{"hidden_size": 256, "n_experts": 32, "experts_per_token": 1, "d_shared_expert": 320, "balance_bias": false, "router_bias": true, "init_std_router": 0.0238, "lr_router": 0.00136, "vocab_size": 32000, "norm_eps": 1e-05, "optimizer": "soap_variant", "beta1": 0.95, "beta2": 0.95, "max_seq_len": 1024, "dataset": "wikipedia_en"}
Below are experts of layer 9 (counted from 0) of a mixture-of-experts language model. Rows are named gate (a neuron's input weights, with its number), up (a neuron's input weights, with its number) and show model dimensions 0-255. Each number is 128 + 24 x the weight over its row's rms, rounded and kept within 0 to 255. Numbers have three digits each.
Before each expert's rows: "comes after" lists some tokens at least twice as common just before its tokens as in all text. This comes from a sample of Wikipedia text that the model never trained on. Tokens count by the router's weight.

# expert 20
comes after: "\n", " \"", " (", "–", "==", "==="
gate0:127137090087161138124144126118103090136128134097105138161129116158149161161137157107112128123111184139146134136170119134128074123138120142147111133110136148123106104162105111162115145120126093134096129125121095148154117137091140127130103123071153083108116152153105092106145107109121126103102070124121138089144097099123163087102106134117129162120116131088140146166158092145151095149129147128128118095119173143154120137127067110121113115113125136123096126130096099133140129189149129178164165112106108130137130128133149133096138114091111139146131145135105121091132144121165153160103093134133141117090124118153123096147160198119138134109173127072112116146148177129111105141125112160143172114135139159153102134098113062134104132159106110140153092159123064110134130116120152
up0:121107096072149137082143133144108109128150158136127125127106125124165136129137144119132120140105169145166139099201152134132056139136133110118108114105152134135098116129121113133107111114128117157112134092136133146151144171115135122127112151077127102117128132134124134130106116105116114099109089084122124079133093119121175091116113136119116158160128149099124147156148089143133088113154171136125096107118185154118100139120095158135138138157116147140108138126133094155117134161202126161153145142092136122158134123122089139113129108087082171152129164112100103068082141127150151159107131153138122122088133135124129105178169186118125102111151149097128125133152161126113112114110110154142159111162141165148115115095129071139110135163108107140123088158119101131165115100119144
gate1:145098134103145136171112122171159158141121117130107095171146113129120130131141167126146118137103107132130130146077134124159099143091130108157083068146093086167129113134172090089161118183111105098112146077125112110141141180129127137146131122119155144128140081110122152098120115136137156140143116115158095112135114133170111139101112170129156151150108130085119101130121098125125117110161126129104124098126146115116136148094114136084114148156112128133131066133092091112108146129121116114127135128112141111155099120120149119130120103143135104095094122151140138109141123110148107151147143132085147131106113098129074099117116130122124124120118088077163144120138146110123117162135147109137101126086139116155079158127157165142184127188134135127077094136083172053114112130129099
up1:135091077122159172137127126179127145136100101164111102166126098139137149140123167127121108122119128116144115142097138097145107136102125124174094068130095049157137102117136091100156116166140095124127133117140094113147156189116139147146119132118138137142112071113122156100112109126120135116125121134138102130135133133165139125138132167124162163154134129088128112143134119148136132121122144112116132098149150121119139126123126134113116125117130141106114051125116134129118104140148102093099131128120141115145129112136127107130141122155125108112105124155140137092132118105127128118129149147062125139091118073107061096089136125118131136125118096096154130115122171119131100150133150077113125133084138122159093176108148149141199119167142143141104112124095177045098094092099128
gate2:117097142174132133129090106165158180117131087116101131155126134135118100128139152083144128139118108106119132112141163160135119144123130092138118107185108113103159160141138160147158103086148139103139154140131120099113133123136162115150135165164121139161108158155106162171103084127146127123130150097113104126139134122116150165150142185146114149139135158130117144126100080123135159151142099169116136128139145110135164117147142109095160150160114157150142119166101112116110108095095132116117191141116175134124126124151123152118085145137123201137161145117125098178156143140127133129105147162126139100125075152120160142115114103061141157129129179119120097124095134087121181114113120130165130105135130165148102165133134104105144140125138140126085099100169118162128153117110167
up2:129088145143165132140098116143153168122114083096130120181105129139107105133097156067137130156114118122137113133165144136133104146138128074129134109141113136111160121114151124141141119079165152107131141156165161108143132125149177134138153146148125127131095169144103146168106094127151121135142146083108112137154125122096148138127133169123132135144091118110110136119095101088140156138149105155085161143133130129122176103146138127133170131175088153106164140154059113125130124115126111132136193140110169117098120119141128130114103130156136208156164134119114124178146144139111130151121122158120126110133084139132156173106100128080118131114159153117127121113121129092128181136134154120162088105142121142129087138149116121115166112111157177107101081160154139110154115120115159
gate3:158121151133152143164106070118139109183159098116152112123147142117109193135156119100112122095141156138129168138076142164108128094106104102140116103124102126148130111138091135106128143106160126141135161144166112161128128214165120115150124129164129109155130123131126105133127152144123154139094106124163136147117151148150125089148102110135135152074090143159145160173151112136095130120109100090141135140126163107160104137135133122138140122149115168083098121105122127107141091137129121064129142151080110176144164143146138138093116146132132153111125068091136128157117118136144132123102134125141152096113117120145113086129138099125129154164124147145177137121137137090135147123085111121167116074111148146124156090132127154113118148123134120184130170098111132120139186142097131
up3:154105160141111137138124088095127095185133096133144129128151108113139149137158146093079110115144180184158153145102158152104122140098101096156095099107122117147158098142122103126149118121150119165110164111147101153131120214149136119144096103151105088146127096151128103101132155148140137142095123126148146154106139156164100097110110104118126167093077115141139157139154115134116127131112116113152108126145149095162127124133157140122147124150103189136100103129094091107113105133139103103133135158095120163141163156152096138100116155120146113074101069119123090154124155160124119107111127090133155101099125116125101104156108117129144141137176182135152102116153166118139156137108115141156130109155143178115164116135136135119138151137112140165116129091118108101123167136117113

# expert 27
comes after: ".", " |", ")", "==", "---|---|---|---|", " ="
gate1:154113141162089129130149133115167130151151136112124144127091129129147175127088141112157135156134125144144092154113141140120132144089153125122157127126121116132102120146118152141122148140142191109121118170103132082165111108120134104099117152154148114096147147112123120110107110098054129183138137151051159115135128155178117156116103118097126122127131154108139128179093084111170171159139112171130079105091133150160138150141128151143127106120133132113118125111089119129142138128105141115130129125141126105121125102191102138120120117054131098147136134084129143119117142134108170120158139135152144128144195141078103104101147140137107111112125154166151140156140176148123146087139108169118134095136077136132127134114139110159131118123149133088142151184126086110108133140123107
up1:125116136153096102170167127110151118133124122140139143132101130096149182088074126093149148146154140155126082133122137155130115120108161145168130118096104126118087096182117179153129139149172206084132146138132136119147114134144129115114086119157159115121159123133109092112117118101125120146130146147060147102165126135140129129097108125088140123139149148120139147160074105112180135183153104169136090099102145166123123110119151171128139088099119124113105133100101081134139104135110130108131099126091146111131114112159125126099117116103132118105143143114114139128120129139118141112184130135139154155149197115096082111143141150141135100108126134146177147133147173143143140108131105136140129107164090140125130152126116101143123107172151126075133125176124127116106144157126113
gate2:138137182124104101103111123123127113142087154115132089141132115135123140195089152128087115138105126149114124184175124118139157151141113136167173130116143161168088151161081108132093139134139144107138114092102089147127098108124149142128119102098128125115131122097081137137163143130132113122142089089063117094081172130131170128123104143117132156107114148147124119075097135111101162134107139133156154136096133144133098140115123125127166141131195139144097120117138117098151125101095162126110095101146081109097140139144112124156149127126154117135124100085124107143136140065166077114170138134136125162119126140105128169170144111121119109143148128132088115133151133127149121159112115110154131119109157126180109181098132123104133137161120119086084090118113140120145121120123137
up2:169136163147099117134117141115112104127109118115123107159137123165095126185103135117073099137089171149110114159163136111162134142153110130165159121119149124162103146161084112117119099120138155119094115123102098134097119095118143140107134110103120126073144127105088125144151107132118121117126104092102130073080141115104164136140100166116125159099109160140146102083087138134142151144079125138183117130097132172110125134129133112100169134117158149119130119139120130115151118090099148138123097120128070079107149136162110136139144134127138114133148110094092100131135144096185100109191122154129147144126171135112104145174140111137143117196136131147101103110174134138166137147151127107143129139123176128181124165119105139094108126136132108094107117133094115134146107116125144
gate3:132150149068134102141151146082119112129085154103134133116148112151114087139115184131118120114167121107141159107162141119132134145134107135105175126117171111130154113141105126141110146130135143134144128181087118113123128125175182144117090152126109121127137118172141112137087138136160145155087139138149155077116103135133151107098125149147119126107123137110126095095202114111152166158132146106147108145170153165113106125111123111142120157089122142135185153156138120144155147125155107119170099059139135116086154113128110173132180160144086144127098091148153155139139122141149151156141093114128113137137091129089116168121169158125129135139145124194123127164150086122123126101158158132130143109115129142123162174114135178151126095101132130123126108109127145123142106136115145
up3:141163137075143147144132126090150108098125174123133176147159097160095090147102158162110103118158130123161127114134124148102139132141110138094165137113127122123153105128139143145102144138122134150113152172139103120124110134179152153105071143105099127139149120185126135128102140101178133153116137159144164108138088116123127104104126150136115111104155159108088118106164149131164167188144132128129118131164147162134143133108122111152131153088117146119190163121140145155153144125132081121192096075134131102139128116136119165150162147147130161122108099132147162135138114163141152145129070114108100135139101178136130160135176149114129134132142132159114107162135084098132126110160185120124136103129125128127160172135147182140157119088129137136141116092126149126142094145126140
gate4:171133112135124148156125119109138161136177141168150143141119138140149108081147138103145125137111133111089132142119094119170170116136143116164122119110131151138153128143183172164159126143139160091134133102122113173143138157175112150120117130140137121143140138170102094125128138111128146138175118169114152109091157107154119090072150123182127114107114141134125101104129175118137140121143160135121153160127135127104093114144081146141157185138137142159172152160128167145095083122138125169107076071131166099145157117140135107118142096120114107157110173100134157107153105138126123193146165154129145103150132140143085111111142150152105106110154149097112162098148145129160105120126110120137138129117120111140097118119139182110124142144117118108106163126133113084150141126187115
up4:160108125120148130166124134119139145153130133162178148137102104140138113083161151109148142137132139119105151145108121123148156111158128117158121102122159157151129095146170161163160165137130140095164158117113125138114146163175154134120102118114166116135125109162100095102110160109133148167137111166137161129113152116159135120099124126172129121156130103119144122123111167134180129129131152112148137154121154106113092104133087168131149185130144131161157147141147168135085090122135120165140083067135180071135150150132118122119136096109099080153117141108120121127133126122146115188132171164142143099139151139142086096126139133149120124094121159110100157093143136157162127094143086115149138152106120130118094107093148172088111157138143129130112152146120101093127141101186152

# expert 13
comes after: " the", " a", " ", "|", " an", " non"
gate0:121120105143119139102138160112115122101093165147126127136124156100114147125117087106091152136130141150176158151169120152164140160139144139130142150129118168158119094114119143120135111089104107164162118130165110112149142160153102134125152147119146084120127153132121071091154099148115091113154111140164102109170123154129101101110109090110093105120112131149128107121105142133113081103170163118070138112115102124117127139155133127116064139110128164102157160122127080112121098137112131123125141146127108084138137156123159152169128155105108155189095144128086163143161131127122120108103148159125119128109139132137166136132096091112167180174129136057162105116113095117156118105129113139147127098126158119124143136120137104156180079126122097110112154114141110085142124136124083
up0:122132081129138122123163155104114110113085093136141160135134153123093132131121147119075135108104148120147135141152130162179128135116155147139120122125115177164092122092096138093150111086104139176181118107129114126117160153122148136130112162135184083113120149110106082098141116134114114105167143118164140130094113113135139103096096102124108124131110143106132123137129135137122117117162168117099145117110102157148145127131135137132074151091151144118166141134099099102138126126135137110142148168104143111150152122162117126174100129113096134178115111097124159162150151096141116102108149123134149145126135137142179144113120095088186144136117138058167091148114158114150119118132113117128135085111157130113126106095099100193188098085096115105105147136141120107126139152105091
gate1:157096147131144131105114155107132146124133162136160196154107169110111107152092115132142131154135138101103174125096159127146097110153149122118141120175134180174140144101119132132126082122105128119174113198105128163111112132139146108170115139090166117137144159136169113127128144111168110133152154118140140112107174073148146102128165121140119086118143127128106126123140111137152094100167185088129133138119108170126155117126113152123115182082126164173123139105078088121131136143138136154119138150102123117146127089127116176142110126147089101124136108080096129139116141098136131144100141126150160134126148155134134134113177168143122094122147138123104112147135135139108148121186107145117151069114087158114131090114147133147152156114121078135118137104099132152120120105133133
up1:137064151139155123117129168075120135122148168119146199128138166098113111150089098147133125129141148090117141101119178120116130125130126136089133135161145133161140153120115137155114094109107124117156133176119155158120110116148133105138115171117133112149112159117148117127109144121175094133158142106154141074118146068133157143116167123150131088103147136124119126103127124136147098134173193116108152166123103171131125113121118147119141185094134170150128143094089102125146123137147116145143147154099107125163122101143101173174102129137103129137123095095107140138122157095144137148092108103159171140143127176128128144141136169123106087152163138125139111155144129143122155150185086113113156061111120141110108087111136152133153146104127105131126111108098122158116123118123148
gate2:143110127175114165138098129161116111114086135140093177128122130158153101160108130141141148138106142113089157145165157100188090135128171159109159141125118170158138151148135138109187132147096091078153109139155103111137105128152123106161138144139132094136153112112117129137169159139144139114105159094154092121140128105180143121153158145110106127171119170119144161117149134133145133115098131117162120129142130142113087091125150134133152137120102154103125184109081164137126128099094106119120135131101153097093118118157121143158117133182153131128094118121090113113161131131152116138114137102137109120124094143149170108131153082142140165138082158124132106111120120123102082157114119175110134090138135118164154105172109091120128127124148105183140142184126109098138143137148155
up2:143126141164141119170104132146128126125140124143079140132146152143134116157108148134121116132097132126094141146124158092178097110127170161109136132130103139149123118157129131130169142167133104124140113156144105092144115141119115094157130163132147107100119117120114115155168171131107106151086165079137072127149127110131117099121170141094123140158128181119131143123142135074137121106107115089152115156111118136104104128122110124122162104118109175100125164091094130158141134154065124094098129136123151112082115142144110132104142119129153120150076104124093147130184092146145117113140146115123117134104105180155170108123180099126174146128063131107144081141107138143107068160114117155097130097104122127168161131174140123152132115118163125160156162154127098128148133144142128
gate3:147142101148093071113160144125100099130156132123160118133100124142104104098089142122119112146152164114124102128111131105112141113165150113113107123145158116110137118125197135165184116174124169101120144159092148162071152153147134089148095161143148136128093109136114112132130154149136194094148142127153130093121115104157153158096143155118126113105122136151156123085124087119116140138150127126153119133115170092117112133116110162114092165147149127119123104131145153103131122075156134145125123114121128123139133105130113152151152089140107141129101119132135098132146069105110159099156148113147161075129159117133103149137094131184094117139146157146118103182141091112107130150169107167144102128152149139128153123101147108134166148115069105173147102140152119134102136093115114
up3:143108130119116084093137161133107118130179113114138122114111094113115124109123141118120089164146166120151138118120129126113141124151139100115127156154158139139102107120226148147172118177119137095127147137108143137099139141137133105165089147155157147108108126147121141143124145158143189101121143140144123108131126103144139146120141145118119100115130163142157120088138090095134135125128142160136110153123175130093115164097094148119072141146151106069149119133115169104120108085151145154120135106144129112138139107111123124106150067148116124139135106119136093113163106083134162118181143127164151090130166118149119123130074139162094123147143132156130134204130074123097133146165107179157102139137138140148134116095148115156152160115091105182124099119115125134126140121126129

# expert 7
comes after: " was", " is", " were", " be", " been", " are"
gate0:120149080150135101093166130105163132114143127153121147123131121187127121133155081174147161144111132164132135093129049131132110162150071161144131154152159109080190140099102119136152106138144140124129157143115122145151143106143096171140081129133144133112143163129187134141113131107129100114122129139088116131114144159125147147142163122113136091091119107120079153142123124155129147127099160136166132117091108124176163147137113125107142099113157135139120115115161079133184133126119090146118094070155116143126134112123120141132118106118120115146151117105113164171135130114160085112108139143146117115166121114118124159112143088115121162098144135092108108105145143165188122112113128077116117154168138144115126151105141151118098115172124075108132150122107116157132111140116133
up0:134150082136157136107141108122139133111089140175132142138103085163119112110168062165151166131084116141162143096127068121112096182107111177124109150163123110114177131143115106115177121099127133124118153132145133134126142126141095165122085102128120155112153132150171145144089153107122136122131104126115133112114129152111144154144181113094157083097126107084073154170104136124146151146116123131144101158093087125146158129148129132106127136128170113121132124099149071130150144121158111136110135095158136160129111110106098125148099137126109109131143113122116178167102147139160110119102102143117136137148136082105127131088135087136119142100146141096114142099139141169140114121100144092096119129156146150121130154137129147111095109185136095139154155134107117139119103162085168
gate1:124140114156118112110089098128090103125124136132134113118155124121135127126174108144124099139145125149140096156108128151096108112146169130104104198161113093139147119114095081144137080139124144153128136130166111136139154143128184146163096184121145139167147118129131164107122133139103130147143102088123139140097122095122137134131110150115140103138132117102079138128129128127121118155169116113165173119091118106169145157116108123147159160126135118062129150134143122162119131138153118127132126136130132152124129097143113094176128105132170140089111115140103124111141160131178115121074149129089145143100083133139090177135138079105120161123162122140099146143132102141172159124208128098146115152111128156127118109152151096141182098149188083133110132140101143157138151134102131
up1:109145116132091103118101109107085106122108118142162114131164148123124091100148116135124109141110143128136126176142134138092118075095143120131131171165127091144151114102123114160139077124126141130120131137139131105150149127112194138155100163108126122151123145112128168113091142137094135113149093104075132150113143122129126135118115148109128092143140113109085117132143154112136094123138113108169171145109147130144151160123113111149144130104100123080151160123125094148074152133139125099134127150134125159112111118149108115147139110120167133104100103138116132119121174135150130140098154161090158178110088125161078175127138092118117156143168122092077181124142086156174157129192097100151116117117137123132143116149176126133164107139201093129136127129115138157150167129103148
gate2:131144126152183148132123133117127141068129089139153144100104083136131118097131133131144137079101172101129096117145156140156172128112138156133144066146097105120131141131130158105129153146110156126151143123114125119147121169105188137155050102076117126128112117130120150137108138117162155134105158107102144142086109117141118101126108135114116109096149111189131096082135126140141132169048140117136157132061107156123100126148115139113136095123140152162125160138071101153121138161114141121117145130145169116109090099130137119140126134136079114124153150142103161099153119139178152089073132112150152131098131121133127135114112119148136179114130144098146130114152114090151165151148122118111158172125106146145131129117086139142129132139084140140122143136138129128115108118170122
up2:100155084125166142142103148118107132094120090165173121136117104128129130079113156166145141118100143150143127135101136122168157113105166156127089092152082151142109159119094137090105142180147127129152167106149136116137148173138135141129073110090126146154127103093117168124125121117160154139162132134120151094100099105137138109115133136095128100096146096163104115093118121143178129181057140109134177135095123152122102133141108147132122079144143163142132138145101125113105133120126129138129158117126138098119102124108120133116115124121080103137172171122104154124143106156161112087091145137177176139093136110119142108122084113142131138134144118074153144124154165125127181133128145118095114165107123163127147125113090130157127102164098146133110128096141121133116105138172129
gate3:140144124174130108130157163105155077106085089125113081121149132133131118130130110147140151145155145138165109126095132119139144151152126110131085137122128127118104130057170130085135116134119114103189136112167122117158144083165152125150091146130124118161145140093086125117144120104125128130175118097132110128150102135168163086131147099124098151165084145166116105142149109122132127128139147132138102164125163158100086168102128088126170129090073129135154119076112089134155130077132160103122089167151133091098160140135148138128117103109130139154135109094103187095093139116128161133122131133163103143087110110123115127129137173162103156115131147151132092113159133157123130136144125096102124116114141111102111136165128138141141141138122114137137099053116128110119114128144123
up3:141136116149142144116140112134142101125141130122149134146122115134164127119143104114126124143166115152168099148081114094160127159156129115144102156133146147101102174111184127133104111133116109134160145093155117142155134090155152163140119117136190143127119175128105119135178130090128145115149076102088117136151106102136161103115178110145107128180107103130115106141177094132157160167112122141111093120148173153139093151128142091143123155105101107155158104103125079104150160116164129085114089094170139081086141163085147159167133107161164120124158130095133165081132145122116100130126102143154088142109109127139130120149148141112117157108142099122176098123150166157138135089112147138112147119133136133143121115128098137154156154109104125127153116069123128148108106127127134

# expert 0
comes after: " of", ".", ",", " that", " for", "·"
gate0:114117144143081194120108115095135094132133106133127158109055136094104083104121124116114150109132141133139139109152074114114174166119137169106092101162135101109137139110140139132119121152151117101144139083127153165124101177117131107153109112131143150103130127142149171135142106124159132102129150177105131134108158143104137140120090163082152090120089162129095101130132144134122106131127116130150120092124126119149142168121133123146126135145131177104106120085159123085129123111142126194138086118111100146125144150118109176121127154159124149174133127114149120144130085156087141130131110144122155123156129144104109131098156109146104116145168160089168147143145119153133131118171142124117118175156128116103160149162158108125130106147152098153120097139141164181106144126061121
up0:106138159139073176146093137075127113091127118150096161113084149099119110110127099099129140084130176147135138119123108147134163153127099169120120122124145101086131114127126099128099109094127136116147113126177171138095136155110127120126107137139120141097119119133138182139142105115161137129152149160126111128129118113092128147112095171052119073110132180140059116121125160127111133120117134124158141104116109107142122168126118144157147136139069149094098115083136122105120161111131128190128081122093106145142156164109121153121137168177135128121131128121148120131129140149106143113114125114096128144160137144103129139082152139138134124133147131089142127152146123128145152122164111136152125193140125119094158135185173127129117098157147152134140127152113186155121129138085124
gate1:093077098173073093128157124154130116099161081136129150125146105168143135144137118082114155092134177174104072112123125136132120177085128130124135161155098145114102089111141173103134155102130117145182120153120151127143173189079131109102122135094153086143118134097126159166144130144121112117139109098148157109142175116104135098148158136122118154127137138159111172124131074129117103086152134141100100151140155106123142094136172131135120092140148104113136097093131147116149152146092120154145123159110139136146130067130114118115098111121115121129116135119117143150135161122159138128135127152147077154118157133098052127117138130137136130129127100131150095111159130093160107127126129118149142124140168129113105158121140095130123119160101117146108137134135076145112137106151125
up1:091098088196097132125137137147109130110145100147125147125126089143116150132128100116122130101102151177113085104122162129123101188107133145136098155147093167144116125126122143116126129121136151170167148175116143130159176170083123134115106116137126146155153118108145177143169159122120097134124097116145142081122123132105135135131137161103120155140124165125099167158122089129137137067130114127097107112145189112098114095147179116143146123143128117129116066051124113148143126141110135117169125138112150131143142100137098107083093120149127132129145153128132162148132157114169159119144118137165108137075132116142079116152126116135134190151109101153122125123192122129137120137127130129140125137142169147127087117146125116137130093129135129163095122125154121113175133089135128
gate2:150121164139126145153075161141132134080130141103147134113117114129142117055137161132113160148135124120135153104117115129103139143101100118150148151123149131158119106164155116111167145111141179160141177099148130129126184106152133127092154147144140117102151114140128096126135141116159116116147160161155089102122133141126098141113146170126136102133115135129120160154155115145113113105109163113128170149104182140103085140128135142150123105099137131132150100075139140104097146089108093104104126171152110115136092120109134159100126139151110121133125124111142106147194137117122115108144151143110149099133169115141099092134168127100107092133109131103160133133185096095127110125146146143176071165097144143136120101137166119118107101178145142099163165104097119079127100079114111
up2:138131145145109117148098128135090119067140165087135155125085112128134120076132138121127154137162166119138157106127111126090120140102081115157115138134130118133126127173155096109157160108160162156113149080167120126114172114123138161091145123155166134132147109137107114127112154130152120116112135152135078108117124147140084149100126170128113127154097154141091135161189139115100127130102169130122150141118192154102113151156145141159104118108150143150137123113150155103128122135104094099114109158133124115121089122093124157122133154155106125142121111108152109141170136123103111115155148122088148090125158117121109113152182121099112072109110132070178142120172083100110115129171132115137114158117133129105143124110137110116116135169114140099129158081096132072128118083097120
gate3:130146183129086130138142160121134103088185136101126137130137101134133114105104144134151152193115111126123142109107152154099120153129149100152160146133139102128154115104158117148137141123116125139096105135107123129136122150128126103097108084102124138106140100145145163160157111150138108138106131175100110066121151146179129118089144117109172164124087090090151100130129121146125129140160148143164118132088098118108127154101153111122101112103161146155109118123117122087128134118132111120116108131140114141118135114136139118151132154098151143181091138086167138130190064110108123117120116095088089112177122127104108081140162092139109130130106111127197110105114095136090152120118132166117170083123134100157148109118126124103131118114152164093084123136134183122137102109111133
up3:128165150141125108126117171115132100122168129103132144131134105143163098128145120137150179176116159146094162135149160170107117160150143106135139120109142070130152081148176153141121126129157160131098124125090103128136120163108140111096123126109104108112146099137127116166167134143135148130103099164143121081136173117119106122115134163116172159134085131121139127131110106120134141134146128122125139101120088119142128143145109109110122107123157126140118111084131092107128105157128110127127094164142081162147122149129133093120146170100170150160128165111167142169212101108118117103095101120091094080144110108134116118142134099120110119168122120103211096111121083132087121121123144171138142121155124131134132125159116134087117100127109167092112124105137166130120119093108092

# expert 11
comes after: "\n", " and", " or", " In", " until", " ="
gate9:147091176135102137156112099135122120122116138111118131136151106115094132121104153120146123136114123143125140088117157097126134115125143187139150101119140115166133158153163142120115153101083148165127153143102123135137171144135110157121128127126108139175136129170110129115138125114141146143101122111113124120133134140128139146128106105075136150117132123147099158118155127144110051113122164163121098149126128103116107163166126142104204104150120144136111094141147112149145153114129137110131171085097131106136128133094123137093183139172079166143129106153140090107107125100143151124138078102147158192152097109114182133141138130116147124125155122136107164112179132103141093117201119160101189140141095137103146138120108146140148152152149168157137141175079132151130114110138128
up9:155079189104107130135111080123099143123115113127127131124122090109119096113129140111136116126155125144135135070132139113128112143117120176120143121124113099155154129156169137149118138096090128155126112147138136116147163132148113162110134129103108123135117136150133117108143123115145163175120103130153147114092141104127142122114106093108106143127107112162128147122161102140116070104122153143131127152134140078128110161155114143112186125140118101144092098164139132123140136166138138141138194088114141135124120127108111083094155140131082170131106103143162105127108136098143152143153072100146161174152116133090169132142137142130121099141130122143107160126171132121141104114226107136126167166132114146093153170161116164138146149138160171142135141193080121160134120125137121
gate10:139094126121130136141108092124118125118162123150162159137087147120144172100127150112104117133133116088068143092098150102162110148104082122127142097145117100139131158095148137144141099077114100103148078099090119118153106160130157167108124100140136157130110096138121138138119120129102107105120152076104133111107151165123104135112108163104116162096114153123097112112126113108151095117105152124146144142136178166163114116140154179113118126147144069183170096140129158127109154149153118130088155106079137128124140157103146100172117132135098150157134125091123107115102155154134169141128124141080121107149143147134127077134136138162127111073164133098137123128127147120107102129107130122093126156126136134150160127088129121144094146129114095137107120122054155142099139179129125
up10:126101116129105169124141083148093098126127164140163153103080155141148153097148121098096133130160144090096106065110157129162127137107114121098137081139114126131094149097137143128164137109090094116149094123089113146164130147119188167104110109175136136174086102150131120156138121135121117113118158084121140115100122157089128148114133191143098164103114175161082118110095151140148129113116161132138125139118120162145115087126140192143137140141136089143148114148119132118097161142169105144089146124115137096158145159133110116148134131143118139175149129131101152097101145154124155123137151157106083109160115125157144099151125150159110157099148148119134094096141139126119094151104131142090105189111108119116120105101137134130140117152106109141118124135081143110119104148124140
gate11:113154127119145119139127087112095116112109126146151117104109145145125092157124088132120115143095112113140129121135162110092115091104108051123165113111116139075159105133147114174141094117125089141113065129105081158166111138125135127153103083145111086143129135156171136133132109116090120134120119136128159108179077112151146114138141133140124119130117149155126114192154154097146144150112070144101130147118130097135137109130074121136127101128123104135157138120098115157156116122154118116106129161147092082108167107137099110137110077140090180142133120119113158108146137117087206150126122149091173144122117137102138126152101128169124109120125128115111122120147131145152114135131148114149177104080127147157106116132139141099141140091118112155089142114108138119143155076149113
up11:099155103131120125122163094112092095100122138157168119147118144125135105141138091112114129152113123119137118142156159102101102077106120087139110122112098115095138082152134127176136137131141087144123075125101091113148145134127127147152125099141119102146136126138147132115112124141110124132131106143126168090163117133163136109126156144122141124136118134150109139187138115089138169154127085137112135153113129104112156125096103124141108123157139080143166138119092124144144139132155103107131151138139074094122168084102084147146090090127116164139153142124115164128155138122094199166114131120125155166128094150109132147163088136163120117086167127108117119131114144132152119143128129122146184078089131134170108135157158156093144139102116110164035111126156148119132169112129128
gate12:085090148110101127147128113157167119128105140116114170100133127142151072150126119102112129071140131139151097112156162127103111111140150166141077152155163115153130121138163136119089153110107146123147148144095135120126130119177105118113103153125146136161150186121119130110106149146128094144134100117153151124121174121161122159113141141116113146105108132153120099134153136116137118137139139126157118161109156143186156166107130142148182147129121126118173101104170130126155136138127142159110142095142162152120075143102106105129097125151087123108133116135110169138129160112118124163135110129120096134105123126078099086172163066163106126140125108134098149161154137125166139136114099186130108136152118167168135134082133107129145104125075110152103145183144095119160146101141126
up12:066116161090128145148127131128119116111118142113149161116092119136162099154121099112106135078122156138170135119152126108076124116125148178125083141163145136133123122124172135123109136138146176117144127121099140135110131119170148125090137167144095090146137162134162118121140137136133081141132111122138158113145167122151108153084130118121115150129132129146150122116127119100137111132131163120205111163124141131189181162114109119139185148142114118118149124100154146130146143153113149148095135104161149113122100077116111094138074129137104134105138145141116157143155140095128135136142115121108089162131124141090098086179147080155100162165128144148114142149157103104099128134143097156150113180143125159171154153101119116120144116131086126168108140161130102096148171119148114